From a checkpoint of a small mixture-of-experts model trained on Wikipedia.
Size: width 256, 71.4M parameters.
Experts: 64 SwiGLU neurons an expert, a sigmoid router, a shared expert of 64 neurons.
Below are experts of layer 6 (counted from 0) of a mixture-of-experts language model. Rows are named router (the router's row for the expert) and show model dimensions 0-255. Each number is 200 + 30 x the weight over its row's rms, rounded and kept within 0 to 999.
After each expert's rows: a language model's description of what the expert responds to. This comes from a sample of Wikipedia text that the model never trained on.

# expert 49
router,214,234,209,218,166,205,167,180,204,136,195,180,260,249,188,166,267,177,195,236,214,203,172,228,157,211,246,212,218,208,189,200,212,164,216,192,182,269,223,215,207,228,153,142,233,189,204,194,202,233,209,200,191,231,235,215,211,151,231,237,160,192,214,205,186,137,177,158,204,166,163,224,166,151,210,203,215,202,186,205,177,216,268,233,240,126,243,205,173,229,209,244,209,205,213,201,269,209,247,167,211,202,207,198,208,167,182,221,185,210,227,232,195,189,237,201,224,185,170,216,247,237,203,172,159,195,181,221,218,228,144,203,191,208,200,172,133,152,226,226,217,249,215,219,202,209,169,193,148,170,182,141,224,241,234,131,217,195,202,190,218,180,161,173,211,185,197,193,214,169,182,184,186,209,173,221,99,183,215,218,156,204,209,169,214,185,168,170,164,245,211,197,168,179,195,184,207,191,201,220,164,248,214,264,163,170,227,166,172,223,190,181,231,174,183,224,225,237,155,182,180,180,170,179,234,219,236,181,233,218,199,278,202,288,229,232,198,194,199,184,205,185,160,175,225,165,211,175,205,185,192,189,205,120,193,244
What it handles: Non-Latin byte pieces such as Chinese, Japanese or Cyrillic, plus decimal points, commas and word fragments inside election and vote tables.

# expert 28
router,176,234,154,188,151,202,184,150,206,187,224,195,264,190,194,138,238,241,174,237,180,210,145,273,217,238,187,244,227,220,230,216,236,223,224,196,192,230,204,202,171,218,182,122,274,204,159,226,201,230,200,196,201,152,268,220,144,173,129,185,181,177,213,211,157,206,156,194,142,183,205,208,205,177,226,202,219,216,235,213,190,206,152,181,211,219,184,176,185,204,178,212,231,216,239,271,277,191,200,171,203,209,178,262,161,257,161,239,173,185,207,195,167,189,191,184,234,175,201,210,215,262,206,171,161,202,203,197,183,159,185,197,193,199,204,163,111,184,187,223,227,214,191,191,228,232,189,157,187,180,207,170,198,217,215,204,241,223,145,227,195,203,244,189,234,177,205,173,241,179,212,233,228,191,196,235,204,209,210,178,150,208,206,225,223,207,172,222,200,179,167,169,204,167,209,173,152,189,188,230,213,234,219,224,123,143,157,126,197,238,223,219,206,156,160,185,237,214,158,193,196,173,181,230,216,175,185,197,229,209,209,223,241,240,252,175,224,179,197,212,222,174,176,223,201,153,182,175,175,150,205,238,199,185,168,190
What it handles: Final pieces of foreign names such as a, ina, ya, ana, ura, as in Ada, Madhya, Kufa; also La and initials' periods.

# expert 60
router,232,196,225,182,202,232,159,187,213,123,187,195,200,233,195,182,218,215,155,214,193,179,154,230,205,194,218,220,186,214,241,235,160,190,190,185,192,273,162,220,216,217,156,133,223,213,159,134,217,196,178,192,171,184,243,211,240,186,174,179,158,230,224,188,172,198,159,179,197,221,136,167,200,174,169,206,191,229,188,175,208,182,192,157,194,188,238,178,155,208,220,210,205,203,208,263,254,243,223,187,201,205,211,238,161,243,144,253,164,232,216,232,152,212,222,209,209,209,230,205,231,204,239,187,199,169,201,213,228,246,201,203,150,168,158,157,158,185,226,190,198,224,208,217,241,209,171,195,139,175,155,178,200,224,235,176,232,207,192,194,217,175,157,152,268,201,198,211,257,241,195,217,208,219,214,249,226,184,224,229,184,221,195,220,206,207,170,232,212,208,202,203,158,179,210,200,225,189,182,183,168,254,182,200,132,204,155,132,245,210,158,151,249,195,168,197,229,208,101,200,207,187,219,218,217,204,193,209,227,246,188,221,220,290,202,178,194,228,182,185,191,170,181,207,217,165,187,156,239,138,162,213,240,147,219,238
What it handles: Table pipes and words in election and award text, e.g. election, electoral, Legislative Council, Parliament, Act, Party, Award.

# expert 44
router,214,217,223,221,150,235,193,178,170,185,234,189,164,234,202,208,219,215,183,233,174,197,227,222,178,215,223,197,247,165,257,197,206,182,220,203,168,255,226,242,214,173,209,142,205,216,173,157,256,180,215,228,180,208,209,205,205,176,185,131,195,160,195,210,199,210,161,165,217,200,202,161,199,188,236,207,220,248,218,200,154,171,197,157,192,177,213,200,148,218,204,196,219,227,194,251,302,195,177,168,256,235,187,248,113,225,197,210,198,223,207,207,150,206,233,165,242,195,187,204,205,212,251,177,239,199,210,169,206,189,184,233,196,163,161,180,140,207,180,189,206,197,232,165,180,212,200,161,177,162,191,169,180,237,249,202,185,224,163,191,226,219,228,190,199,160,186,197,238,190,265,201,183,200,158,206,145,191,206,220,182,209,174,217,193,222,121,238,214,174,197,143,173,220,183,211,213,169,209,241,219,226,184,184,182,200,116,196,221,257,209,148,205,157,160,159,228,239,125,207,181,193,215,214,191,227,187,137,240,166,180,227,236,259,174,214,230,191,219,220,220,171,136,227,181,203,237,193,186,176,189,182,226,194,155,276
What it handles: Endings of surnames and place names such as -ville, -field, -ford, -ley, -ton, -burg, as in Kelley, Falkirk.

# expert 53
router,227,161,188,173,154,202,199,183,216,181,180,180,193,223,165,165,217,184,164,177,216,213,188,184,170,200,224,261,201,205,239,210,187,214,216,175,177,257,235,261,188,236,187,163,240,168,201,182,248,202,183,241,166,191,231,201,232,215,186,186,199,227,172,202,131,237,209,152,134,191,168,185,202,151,169,218,192,194,249,193,210,188,210,215,186,168,200,194,190,223,187,238,183,240,234,232,255,206,238,216,215,206,170,217,162,232,204,217,175,182,217,205,182,172,216,165,217,208,181,222,213,234,245,229,188,197,223,174,164,210,177,154,196,198,176,198,143,193,163,194,221,240,228,240,195,281,191,185,123,171,224,156,219,209,215,139,215,213,206,186,190,220,216,152,265,172,167,152,305,161,208,231,190,229,227,190,185,185,205,163,200,233,172,207,167,207,148,186,215,165,165,179,143,193,186,175,210,179,173,214,191,213,181,231,154,209,205,201,199,199,152,168,176,191,151,215,215,223,128,213,228,208,178,169,208,228,244,190,202,196,226,271,246,285,207,207,178,153,180,150,179,233,167,232,243,204,185,173,192,181,142,240,230,147,211,225
What it handles: Opening pieces of Latinate words split mid-word, like comp-rise, exp-osition, rep-ly, dec-lining, often in French or Spanish text.

# expert 12
router,202,259,243,191,138,243,157,167,174,132,199,157,193,175,199,211,222,188,177,169,187,183,195,232,218,212,234,235,219,170,200,173,181,183,198,203,178,274,176,231,223,195,123,198,209,168,209,178,262,154,202,171,152,224,252,239,193,190,167,212,203,205,191,195,157,216,179,125,142,202,182,150,189,175,223,218,196,218,208,208,188,172,210,232,184,168,247,193,161,202,154,218,228,170,226,236,296,182,180,206,168,215,193,239,170,224,201,229,174,202,213,238,184,189,210,222,206,160,213,195,215,218,238,223,172,202,187,194,223,177,192,218,178,202,209,192,184,194,217,229,198,203,178,248,216,234,188,151,183,209,186,175,201,202,220,185,224,291,151,179,159,212,227,164,229,198,206,193,234,179,192,206,206,230,158,211,136,194,239,205,179,196,194,194,213,246,139,195,208,248,173,178,139,233,199,203,233,227,175,267,217,248,188,213,152,172,166,190,196,175,181,154,239,149,191,172,230,212,119,185,211,207,206,193,181,203,198,188,208,224,186,242,216,273,245,217,208,181,189,182,211,197,162,280,239,196,224,155,231,145,185,184,170,203,204,235
What it handles: Table pipes, commas, heading ends and census words in demographic sections, e.g. Census | Pop., 2014 census, coordinates ″N.

# expert 4
router,242,241,212,220,199,208,200,161,187,146,208,197,183,180,194,175,205,197,188,223,189,202,174,271,217,163,196,163,231,216,257,176,233,205,189,124,210,198,229,230,194,210,216,180,296,177,164,215,223,212,229,160,185,216,242,206,215,173,199,223,173,214,202,218,157,173,183,163,157,215,188,165,160,137,228,188,161,218,193,203,227,180,213,242,154,178,196,224,161,212,229,258,178,214,217,185,230,216,220,165,225,219,177,232,187,210,197,221,187,200,192,228,169,177,227,169,208,156,160,199,257,225,233,202,146,185,192,193,197,195,177,186,173,206,166,174,197,211,186,179,165,204,218,170,227,262,188,138,173,172,183,180,218,209,245,158,216,181,178,176,183,237,191,163,192,216,213,150,243,150,166,236,196,168,184,175,130,152,221,215,161,219,141,213,174,226,203,253,229,189,174,165,154,219,214,204,220,189,209,226,192,221,229,177,110,173,139,211,236,207,168,227,215,155,189,201,235,212,121,187,181,177,183,222,218,211,228,241,222,188,210,252,178,271,228,254,232,200,221,230,202,224,143,223,208,185,223,145,232,153,196,213,220,180,151,175
What it handles: Commas and comma-bearing tokens like ), ", ], usually closing a clause, date, name or parenthetical before and, which, but.

# expert 16
router,217,217,218,219,118,208,173,174,187,210,199,238,174,197,188,190,219,205,228,227,217,206,176,189,156,228,218,262,220,252,236,198,216,145,170,196,193,228,218,204,232,237,213,175,254,197,168,151,222,187,176,151,209,206,216,217,204,203,186,199,153,177,232,219,172,212,162,189,188,175,144,208,195,203,203,218,180,232,217,187,204,188,223,194,192,166,227,201,191,212,190,178,176,214,223,272,249,176,181,141,251,213,167,222,149,253,176,162,169,197,253,182,155,178,252,175,207,201,175,183,199,225,234,196,196,196,220,190,218,173,188,171,195,217,184,165,152,195,189,204,199,264,213,227,217,233,154,167,194,153,233,205,191,194,250,168,195,194,177,222,186,140,209,204,252,161,195,166,235,196,175,205,162,237,220,232,185,144,229,182,157,208,236,205,201,173,148,255,183,176,223,168,159,216,180,208,206,219,169,196,223,222,244,164,155,196,175,194,195,222,171,117,235,188,166,217,234,220,144,235,229,171,186,247,224,239,183,124,231,210,212,249,247,281,214,191,189,188,250,217,230,209,178,226,221,165,197,150,279,196,163,214,166,163,241,205
What it handles: Possessive determiners his, its, her, their before own or first, plus word-initial pieces like prim, Bh and digits inside coordinates or units.

# expert 29
router,178,184,230,201,129,225,184,152,180,137,199,206,196,253,195,180,214,197,176,222,185,215,188,220,193,194,232,275,228,161,219,217,238,211,206,125,164,288,246,189,207,205,214,150,227,213,195,170,261,208,224,213,168,209,254,168,178,202,169,154,175,201,215,156,216,188,179,161,189,178,192,175,169,179,199,190,174,233,178,185,228,177,193,181,165,191,217,197,190,229,195,243,158,224,235,229,275,177,197,170,243,235,219,238,144,230,212,197,175,169,202,256,150,164,210,211,251,216,203,202,224,224,257,199,203,241,215,203,198,166,172,191,189,213,160,173,182,175,205,223,221,195,215,196,202,227,156,213,193,158,174,149,191,192,206,159,176,178,176,178,212,233,194,196,242,185,165,182,237,143,198,215,182,251,207,224,168,183,212,188,212,235,186,130,188,224,142,208,182,170,175,173,174,180,193,208,160,207,209,179,195,273,195,204,151,175,167,161,213,211,198,142,257,217,188,217,203,213,117,207,211,179,169,177,196,168,201,227,196,201,255,243,171,276,163,188,214,206,185,176,186,252,156,224,233,200,192,140,219,154,216,223,200,220,198,245
What it handles: Bars opening table rows or cells in election and stats tables, and first pieces of names such as Mc, Wil, Gre, Tur.

# expert 38
router,219,198,184,192,156,250,207,157,212,161,221,192,185,193,211,194,261,197,199,206,176,231,169,223,210,207,227,230,251,194,246,216,198,205,193,188,197,264,200,219,165,212,168,126,214,216,214,216,227,196,219,160,201,175,252,168,198,209,184,189,180,170,220,197,196,174,133,122,160,171,236,225,185,194,195,178,207,242,218,212,186,174,168,163,179,194,194,205,184,230,194,226,214,199,215,219,370,182,148,170,189,206,154,242,167,244,180,208,197,182,220,208,198,176,168,215,215,188,205,217,208,266,212,162,215,194,228,178,151,153,201,200,193,151,157,164,134,206,210,211,239,230,211,199,215,216,215,165,172,150,150,185,214,232,255,179,217,216,186,226,178,192,207,170,195,188,198,174,207,178,222,211,213,215,193,213,188,193,238,204,200,241,188,206,191,188,152,181,249,185,199,113,127,216,212,205,189,230,201,238,257,201,166,207,214,147,189,172,165,245,200,195,238,170,127,193,249,183,163,172,218,173,220,226,209,173,220,146,229,184,181,251,218,234,191,203,212,194,200,205,216,180,190,232,212,181,263,171,229,191,189,220,230,168,180,222
What it handles: Vowel-heavy endings of non-English personal and place names, as in Kim Sung-keun, Tartu, Petkovic, Katoomba, Vikramaditya.

# expert 0
router,217,177,228,203,167,204,202,211,209,131,221,208,216,207,166,178,215,197,203,173,229,187,205,284,223,218,260,271,203,232,234,210,208,185,256,162,188,237,208,221,191,220,154,145,213,225,179,182,187,142,194,195,200,147,230,186,170,197,210,207,248,213,203,240,176,165,194,185,167,191,168,170,175,142,196,206,223,294,185,216,189,157,231,258,233,144,210,176,200,176,193,226,176,212,195,237,212,188,210,186,247,215,182,220,204,230,145,166,194,250,195,212,185,145,221,195,250,225,197,216,230,229,266,191,195,172,224,209,193,168,184,169,205,191,171,196,150,223,184,201,183,178,210,201,223,201,186,190,173,237,179,209,185,251,215,126,218,170,188,245,174,185,189,195,194,156,235,164,231,176,184,220,189,214,225,241,145,214,242,219,198,233,192,157,196,193,180,200,176,190,202,164,149,213,196,247,215,217,209,224,165,259,146,232,164,179,106,200,199,201,207,189,236,194,133,168,200,219,171,236,200,190,230,205,198,213,208,166,182,151,217,246,189,233,220,208,227,202,220,179,172,222,193,243,238,168,206,202,236,147,159,196,218,158,230,294
What it handles: Mostly the preposition in, plus during, within, on, out, off, before dates, places and seasons, e.g. In 1869, born in Croydon.

# expert 63
router,241,243,201,197,115,197,190,182,171,152,230,184,223,228,209,167,231,193,207,203,253,253,222,240,201,255,262,262,222,222,254,203,203,178,215,166,180,270,220,225,235,199,175,172,228,192,238,153,170,203,215,205,185,182,275,188,209,193,182,232,212,201,213,178,182,189,199,149,160,142,172,96,158,159,191,185,204,229,204,182,220,193,228,234,137,172,210,198,203,213,186,243,185,182,202,210,234,211,222,177,228,232,208,210,156,195,181,233,202,194,178,220,172,224,213,183,184,209,125,224,218,205,202,204,197,200,235,171,207,214,176,178,200,166,163,184,164,212,173,235,247,187,214,162,203,258,180,162,156,155,213,208,167,226,208,194,190,182,140,240,188,199,194,207,211,191,180,178,215,175,234,191,191,244,168,237,173,180,215,180,182,237,212,187,210,211,179,219,192,213,178,174,197,206,224,218,205,159,178,207,182,261,146,233,207,155,211,203,191,142,210,186,229,227,163,179,212,193,126,143,270,179,202,199,179,233,206,147,233,206,184,253,178,252,229,239,202,133,207,178,231,205,129,234,204,203,212,186,187,207,135,221,194,221,219,215
What it handles: Opening parentheses before glosses or dates, the U in U.S., square brackets, and the prefix inter, as in interurban.

# expert 21
router,204,207,209,214,167,239,176,127,190,179,225,203,251,227,179,188,201,233,193,216,235,242,151,199,229,189,144,215,165,189,244,181,213,201,195,190,189,239,200,225,206,193,171,161,268,182,181,159,197,211,230,192,173,221,218,196,214,209,225,140,215,208,147,211,158,189,195,155,165,254,203,220,208,179,234,170,187,256,235,206,177,206,219,168,194,168,186,199,175,230,190,215,190,191,214,270,270,206,224,173,185,257,141,223,166,197,160,237,190,248,219,204,158,170,209,164,286,160,160,171,173,215,223,194,164,212,176,193,205,204,165,195,158,224,164,212,137,212,198,184,204,207,260,211,204,235,196,194,127,197,181,153,171,236,269,189,226,184,145,199,159,224,238,158,250,192,180,147,205,209,215,202,210,263,166,229,191,155,204,201,202,227,205,170,155,199,160,189,221,159,231,207,171,235,205,202,198,227,196,201,227,252,205,193,147,179,221,224,200,225,215,185,223,192,172,192,230,203,131,198,180,236,200,175,229,220,216,169,248,189,202,212,169,292,210,212,226,174,209,221,182,174,162,191,220,177,185,217,215,171,184,166,191,198,231,277
What it handles: Middle pieces of words, often after f or c, such as ill in distillation, ign, ol in involvement, ff in effect.

# expert 50
router,207,227,213,188,158,188,200,139,180,182,217,206,260,257,173,171,262,228,220,207,234,224,192,206,188,194,193,247,242,218,210,175,187,229,165,185,174,234,210,221,252,182,183,155,187,190,231,157,227,173,176,160,203,255,283,134,179,203,205,208,166,204,172,229,205,185,160,158,143,208,147,201,230,136,182,202,174,175,256,197,221,207,168,194,194,128,225,216,177,198,183,231,202,222,236,198,211,222,216,168,226,234,152,245,148,238,169,188,184,212,226,213,160,235,197,186,188,176,225,200,235,262,207,202,177,202,209,187,225,203,161,198,162,212,163,192,176,204,203,227,229,178,198,230,183,214,224,145,157,182,228,187,171,235,248,185,196,229,177,178,183,178,190,166,184,159,174,144,219,205,189,191,227,222,199,197,180,221,263,187,200,254,120,172,172,209,174,210,210,201,172,159,192,237,167,183,202,207,197,216,218,244,204,222,168,170,178,130,195,224,192,172,262,179,158,191,220,210,156,221,288,188,174,215,162,166,219,178,218,191,182,257,214,281,184,215,182,194,228,208,180,204,125,245,221,180,199,167,208,179,171,187,178,211,223,218
What it handles: Colons after infobox field names like Style:, Genus:, Species:, Industry:, plus adjectives like new, French, local, social.

# expert 14
router,195,239,186,205,124,196,205,128,227,181,244,202,255,205,161,172,259,171,199,202,208,196,166,248,200,218,252,202,223,175,229,194,169,174,204,168,152,270,165,243,260,206,159,149,264,183,191,143,230,194,225,161,179,166,208,192,174,185,185,224,236,233,165,246,198,202,193,154,184,184,234,214,234,186,176,202,189,211,201,180,177,171,220,192,135,183,216,181,186,234,238,222,171,206,181,244,270,219,203,204,257,225,186,235,178,240,227,175,193,225,206,186,159,201,228,216,222,178,154,235,241,220,221,212,178,175,216,218,178,187,205,189,221,180,167,208,135,196,207,165,213,229,221,218,167,244,165,189,182,217,165,206,212,224,215,227,243,185,176,220,179,204,161,199,190,154,158,201,226,226,159,222,201,208,190,183,149,177,235,197,237,226,188,191,185,211,148,255,207,222,255,130,156,205,181,149,190,180,165,191,199,273,188,166,135,172,151,162,208,182,201,221,236,226,160,203,215,222,175,207,228,181,224,244,245,215,198,166,226,150,223,250,185,236,209,229,180,180,223,178,226,219,183,265,246,192,156,199,219,180,173,202,208,213,194,213
What it handles: Single capital letter starting a proper name or initial, mostly foreign surnames and places in lists and tables, as in B·aryshnikov, N·inkov, David P.

# expert 55
router,229,177,185,159,175,228,148,175,194,129,198,217,248,236,175,171,246,227,189,171,203,233,176,210,232,174,212,227,199,215,253,172,184,174,205,179,210,280,256,268,255,198,151,168,237,201,189,214,212,177,233,185,183,191,246,202,228,193,208,177,195,215,184,231,207,171,181,216,175,211,229,157,162,145,202,200,182,239,233,198,193,201,189,195,181,159,189,204,177,219,232,201,207,150,187,241,255,198,243,165,192,171,167,203,138,235,176,220,177,235,222,209,194,196,248,233,235,189,150,203,225,206,175,163,192,197,219,163,217,207,165,214,206,193,164,211,192,185,175,215,197,222,227,147,192,247,142,194,163,118,180,183,202,207,226,202,179,245,142,213,195,249,162,200,236,168,206,225,207,197,202,201,223,264,226,253,163,198,173,169,208,243,191,187,147,198,181,207,221,242,211,149,137,195,215,195,176,173,144,216,205,241,204,226,144,201,149,188,227,244,193,178,245,180,184,223,216,209,151,221,231,151,164,160,234,181,232,178,227,198,189,242,198,265,172,246,173,182,219,176,185,185,188,222,257,184,230,200,207,152,166,191,234,163,209,241
What it handles: Match-result words like against, defeated, beat, won, and was/were or table bars in sports and tournament reports.

# expert 31
router,175,193,191,228,115,230,226,149,208,158,219,212,220,230,196,179,218,220,167,198,195,189,226,248,244,163,228,183,241,188,258,232,213,173,230,180,163,209,208,200,173,201,203,121,196,194,252,182,201,216,180,206,205,203,271,225,179,166,173,157,155,224,195,202,195,212,177,124,199,144,205,206,192,194,188,215,220,214,245,234,179,165,175,178,228,142,207,155,156,224,203,205,213,194,248,262,234,182,183,159,229,236,170,263,135,219,172,220,183,232,207,233,153,198,198,183,222,202,181,202,188,232,197,152,219,193,234,154,191,176,180,211,180,174,182,152,125,230,181,246,203,246,211,161,219,176,146,132,165,171,201,184,203,190,240,166,186,225,206,231,208,186,236,155,261,183,233,208,227,196,253,258,208,225,178,243,172,184,204,181,201,199,239,210,206,187,174,210,195,190,181,157,162,213,214,235,208,198,206,239,214,222,175,237,144,172,125,180,199,209,203,161,273,198,187,185,245,226,135,200,181,183,175,242,229,175,217,172,216,188,202,232,240,224,197,184,222,232,221,178,249,194,192,201,217,195,192,192,181,211,224,197,234,203,157,228
What it handles: Common first names and surnames like James, Smith, Johnson, plus final name pieces like -son, -ton, -e in credits and lists.

# expert 32
router,238,272,224,170,164,219,169,203,182,181,228,202,206,212,191,175,211,214,172,230,182,181,201,235,209,201,197,189,221,191,236,197,242,170,230,204,215,243,209,179,193,196,143,158,206,172,191,157,237,206,221,190,189,175,251,192,207,152,241,216,194,186,212,231,195,212,182,140,187,204,215,177,204,186,143,189,168,246,235,218,192,201,226,235,181,183,251,187,182,206,200,173,211,191,227,236,271,192,241,171,205,231,158,249,184,212,179,201,219,218,238,200,203,206,211,156,239,195,136,187,218,188,213,196,185,145,166,211,211,220,144,133,207,208,162,176,135,188,197,167,223,256,227,219,216,208,167,164,166,233,200,191,150,230,204,196,176,180,178,262,120,223,198,210,223,165,199,179,245,195,181,189,215,225,184,207,143,201,244,210,216,252,182,170,196,195,178,128,192,218,157,163,131,194,170,150,219,144,196,199,208,228,189,194,166,181,186,165,182,226,176,168,271,203,200,197,186,229,135,236,180,167,216,239,180,228,182,120,244,196,209,223,233,279,246,220,197,196,233,202,197,190,195,232,258,194,228,194,230,144,179,208,179,198,216,268
What it handles: First pieces of words split into fragments, such as fl·ight, B·acterial, bow·ls, A·oife, plus common verbs like used and taken.

# expert 47
router,208,192,224,177,137,200,185,141,212,166,256,191,233,208,204,213,237,208,153,201,179,189,185,225,187,234,229,191,195,215,245,180,184,188,204,148,205,242,167,226,218,207,211,118,211,177,208,177,212,221,177,177,222,226,251,183,180,182,209,196,171,197,217,207,190,190,187,122,158,209,219,194,216,174,194,239,198,178,231,230,225,196,174,204,214,177,194,177,159,244,203,203,190,186,216,196,265,208,228,200,241,216,177,230,145,242,171,257,202,179,208,190,166,215,232,178,191,212,198,226,215,230,226,212,188,187,180,209,203,176,175,212,197,196,171,197,129,222,167,216,250,197,247,188,213,223,143,201,170,194,228,179,182,251,215,211,250,191,174,195,195,262,175,206,248,180,183,179,254,198,202,157,228,233,147,244,109,155,185,195,202,223,185,206,219,186,167,222,211,207,235,149,183,183,224,192,187,255,219,204,160,236,222,248,168,179,165,170,231,227,157,152,258,163,165,176,193,231,135,202,180,206,158,176,143,219,164,164,252,185,191,175,257,273,216,186,173,223,201,141,254,184,162,190,183,158,183,164,174,149,204,240,224,187,198,251
What it handles: Short capitalized words and name starts in song, album and show titles, such as All, Me, You, We, Go, Be.

# expert 36
router,180,226,212,237,172,218,214,131,209,171,237,239,229,191,196,183,284,232,160,193,173,247,189,218,181,217,193,184,253,210,222,219,201,177,181,216,224,233,153,255,189,209,167,185,237,233,199,193,248,175,181,180,198,196,201,207,222,212,216,200,182,254,178,201,172,217,189,178,171,186,162,172,234,216,192,207,169,230,197,206,193,171,189,152,205,162,120,220,184,252,177,168,222,166,180,273,286,189,204,161,197,213,155,230,160,223,185,227,164,237,270,228,151,208,184,208,215,219,157,216,227,165,215,206,201,168,217,185,178,180,218,229,200,206,152,179,194,234,164,164,217,234,251,150,215,205,184,173,149,211,171,149,172,259,256,227,195,218,210,218,188,215,225,225,235,197,170,199,234,208,193,196,173,217,185,254,142,158,238,196,188,209,191,226,201,187,147,216,206,190,206,190,188,202,184,186,187,191,225,227,185,232,202,227,171,141,191,190,212,179,201,157,238,166,135,196,227,246,89,189,186,203,201,231,234,167,206,145,239,179,180,198,207,247,209,199,213,180,199,149,185,217,157,236,217,172,206,161,242,169,189,179,223,157,164,225
What it handles: Plural group nouns and the object pronouns him, them, e.g. individuals, companies, customers, leaders, members, students, forces.

# expert 5
router,211,192,201,167,147,225,187,166,143,171,211,196,193,227,192,198,187,227,205,217,170,220,249,197,229,220,226,189,207,198,226,183,202,200,217,168,204,262,242,209,181,162,171,147,236,148,234,192,208,221,210,153,211,181,282,188,205,194,205,177,182,208,178,202,203,198,164,167,171,194,171,222,189,166,216,189,219,291,227,173,190,209,181,206,187,177,186,130,205,222,226,190,181,189,247,196,258,252,204,164,179,217,232,259,151,215,157,218,246,196,272,230,138,197,233,175,217,205,131,217,242,232,213,185,230,218,235,204,179,203,218,201,194,228,166,173,148,219,176,260,219,212,227,232,209,212,223,196,121,165,205,184,180,237,275,215,190,195,165,246,240,194,203,188,189,170,190,169,231,243,199,206,233,222,170,222,139,168,269,213,205,232,174,158,198,197,157,197,161,178,207,158,184,234,216,142,217,176,176,196,187,205,221,162,141,186,205,211,217,237,184,191,217,183,201,173,207,209,151,183,202,212,199,206,206,203,186,140,210,198,215,238,211,267,198,213,207,173,214,210,188,223,126,216,243,161,245,182,212,143,181,221,168,138,186,224
What it handles: Word-internal pieces finishing common verbs and technical nouns, often before -ed/-ing, as in sl-ump, tun-ing, electric, engine, aircraft.

# expert 9
router,177,233,175,201,136,236,158,177,202,179,240,196,200,203,185,169,251,199,148,192,209,210,255,214,237,267,178,187,232,165,232,183,218,178,204,194,191,236,208,203,208,230,183,165,273,190,221,214,248,194,216,204,187,196,252,200,174,181,226,240,208,214,200,191,124,202,177,159,142,189,187,136,192,209,208,240,213,229,214,205,198,211,222,150,187,150,184,171,204,213,223,159,203,189,200,240,286,208,200,177,182,222,200,229,164,212,167,201,198,221,163,211,132,158,226,209,208,197,148,199,229,201,224,190,203,165,214,213,194,154,175,197,182,205,178,146,124,198,198,198,218,198,226,174,196,207,165,209,205,208,155,149,194,244,269,234,233,202,183,170,176,221,221,192,175,178,202,221,251,223,178,227,236,252,204,261,112,167,206,201,189,270,182,187,177,197,194,246,191,184,192,139,168,217,197,178,222,199,187,214,191,210,205,230,178,172,211,162,218,228,195,147,198,173,158,190,241,209,164,261,177,218,219,259,218,180,233,165,198,159,204,220,172,270,186,190,217,241,205,176,158,229,175,214,174,157,212,219,227,183,196,233,227,151,217,265
What it handles: Plural endings and unit or count nouns after numbers, such as points, miles, weeks, -ings, -es, plus digits inside ISBNs.

# expert 11
router,165,240,231,181,181,224,168,191,209,143,210,207,230,209,218,224,227,184,225,209,186,204,224,247,197,199,261,215,265,151,255,194,201,200,157,182,177,241,215,227,204,215,150,129,218,203,208,173,225,216,213,192,192,167,252,210,222,192,191,159,191,192,207,174,190,198,136,160,178,162,222,165,194,190,192,213,190,216,235,203,188,210,172,189,189,208,201,172,193,212,205,212,223,179,231,277,297,220,168,187,201,233,183,233,147,279,209,189,194,239,242,197,125,197,204,203,210,187,176,175,225,208,208,125,240,209,219,170,206,186,193,208,163,171,170,166,109,227,223,231,183,204,218,175,219,214,182,168,153,204,229,179,193,224,222,175,188,195,202,208,195,198,197,210,203,153,196,191,185,203,249,179,182,194,147,267,157,193,218,168,171,250,154,197,191,196,150,214,203,179,178,148,138,209,212,181,217,203,205,248,210,227,155,203,175,186,138,156,204,208,203,209,280,197,166,175,212,210,147,218,200,178,202,166,202,169,249,121,164,227,194,239,233,236,188,202,195,224,203,191,236,214,187,219,186,161,250,219,251,160,209,197,220,187,170,251
What it handles: Final pieces of surnames and place names, mostly in lists and tables, such as Ham-el, Mos-ul, Hall-am, Johnson, Lee.

# expert 56
router,234,238,209,218,166,229,204,145,190,184,214,228,246,184,180,222,248,179,159,184,242,168,192,237,249,213,213,227,181,189,232,175,196,179,217,169,201,264,190,227,259,213,169,193,306,230,193,137,236,240,177,180,197,220,249,223,182,205,171,197,168,194,167,184,172,167,173,169,168,180,161,154,224,200,239,191,220,244,220,228,170,185,163,177,207,143,193,151,179,230,219,196,178,202,197,202,274,241,185,164,197,203,197,230,167,214,197,203,162,211,225,224,195,252,202,248,224,148,184,221,246,252,251,168,174,147,202,171,189,195,172,126,224,193,222,183,171,165,203,186,229,223,204,219,238,231,181,189,148,209,195,221,191,177,242,195,185,223,173,229,168,227,198,176,212,213,161,150,194,154,222,165,217,212,220,217,119,167,184,174,237,217,188,187,174,154,182,195,173,164,234,148,167,204,210,168,200,158,170,223,203,221,171,199,190,178,181,190,204,207,206,166,210,172,191,224,215,195,133,183,195,192,191,231,249,186,194,136,189,178,214,260,198,277,263,228,190,209,234,205,149,207,154,223,235,190,199,216,220,193,184,192,166,176,183,229
What it handles: Markdown table separator rows and row-ending pipes, plus music, radio and performance words like music, directed, led, roles.

# expert 7
router,189,202,213,223,168,212,193,162,171,96,242,199,247,229,167,168,224,187,208,200,209,241,220,210,191,223,237,223,176,218,214,236,221,163,168,207,217,214,171,217,235,235,188,169,273,208,198,151,244,188,190,175,204,164,245,173,198,194,193,205,154,186,213,239,156,185,150,158,170,177,168,185,222,178,148,197,211,239,227,211,176,192,200,183,209,202,183,188,173,212,210,175,233,231,242,229,295,155,186,165,201,232,226,209,133,201,121,247,174,232,207,200,165,212,188,189,212,165,180,203,239,204,207,182,223,156,210,199,179,203,194,237,184,202,213,163,163,222,198,234,252,168,225,185,240,219,151,213,158,158,150,218,150,218,223,204,214,245,134,242,145,222,240,175,229,148,208,177,253,174,231,215,218,248,197,212,155,186,228,233,176,243,232,196,209,208,186,199,177,206,182,177,165,188,192,189,215,185,205,225,193,224,194,227,199,192,214,144,219,219,227,156,215,170,182,191,243,195,139,142,173,179,198,247,186,182,266,168,226,230,220,200,173,252,216,225,223,205,208,190,174,205,129,222,195,160,256,203,196,164,189,211,199,162,170,226
What it handles: Species, genus, classification and version, plus Latin or plural word endings like idae, us, ae, atas in biology and list text.

# expert 22
router,175,200,230,186,144,183,188,179,172,164,255,178,240,172,211,212,240,230,210,239,183,177,200,250,177,161,188,206,223,183,249,224,188,190,193,178,197,223,207,215,198,204,199,159,253,186,186,177,201,213,182,181,220,157,255,200,224,184,193,197,189,202,224,182,169,190,168,206,189,206,198,136,200,184,164,179,163,217,206,189,212,192,222,240,148,119,226,184,163,197,222,255,213,202,204,254,193,214,232,224,245,227,149,263,157,233,169,241,213,218,240,212,186,164,215,242,227,162,243,248,222,269,209,221,133,224,178,220,207,188,193,189,231,172,192,213,143,214,216,194,239,254,206,210,201,186,154,187,121,160,186,152,197,233,217,175,199,221,129,210,199,232,204,172,191,171,167,192,260,215,211,226,187,282,179,223,192,163,247,191,210,179,207,151,181,201,134,223,179,200,180,170,174,187,201,178,162,188,195,227,221,223,158,226,161,188,201,140,197,226,230,150,210,193,171,155,221,232,160,200,253,211,213,177,203,228,220,214,218,189,199,257,212,280,234,180,187,184,179,187,136,215,171,197,271,178,185,229,220,175,190,201,209,177,220,236
What it handles: Mostly of after nouns like University, part, end, member, kinds, hands; also for, that, to, between, about, against.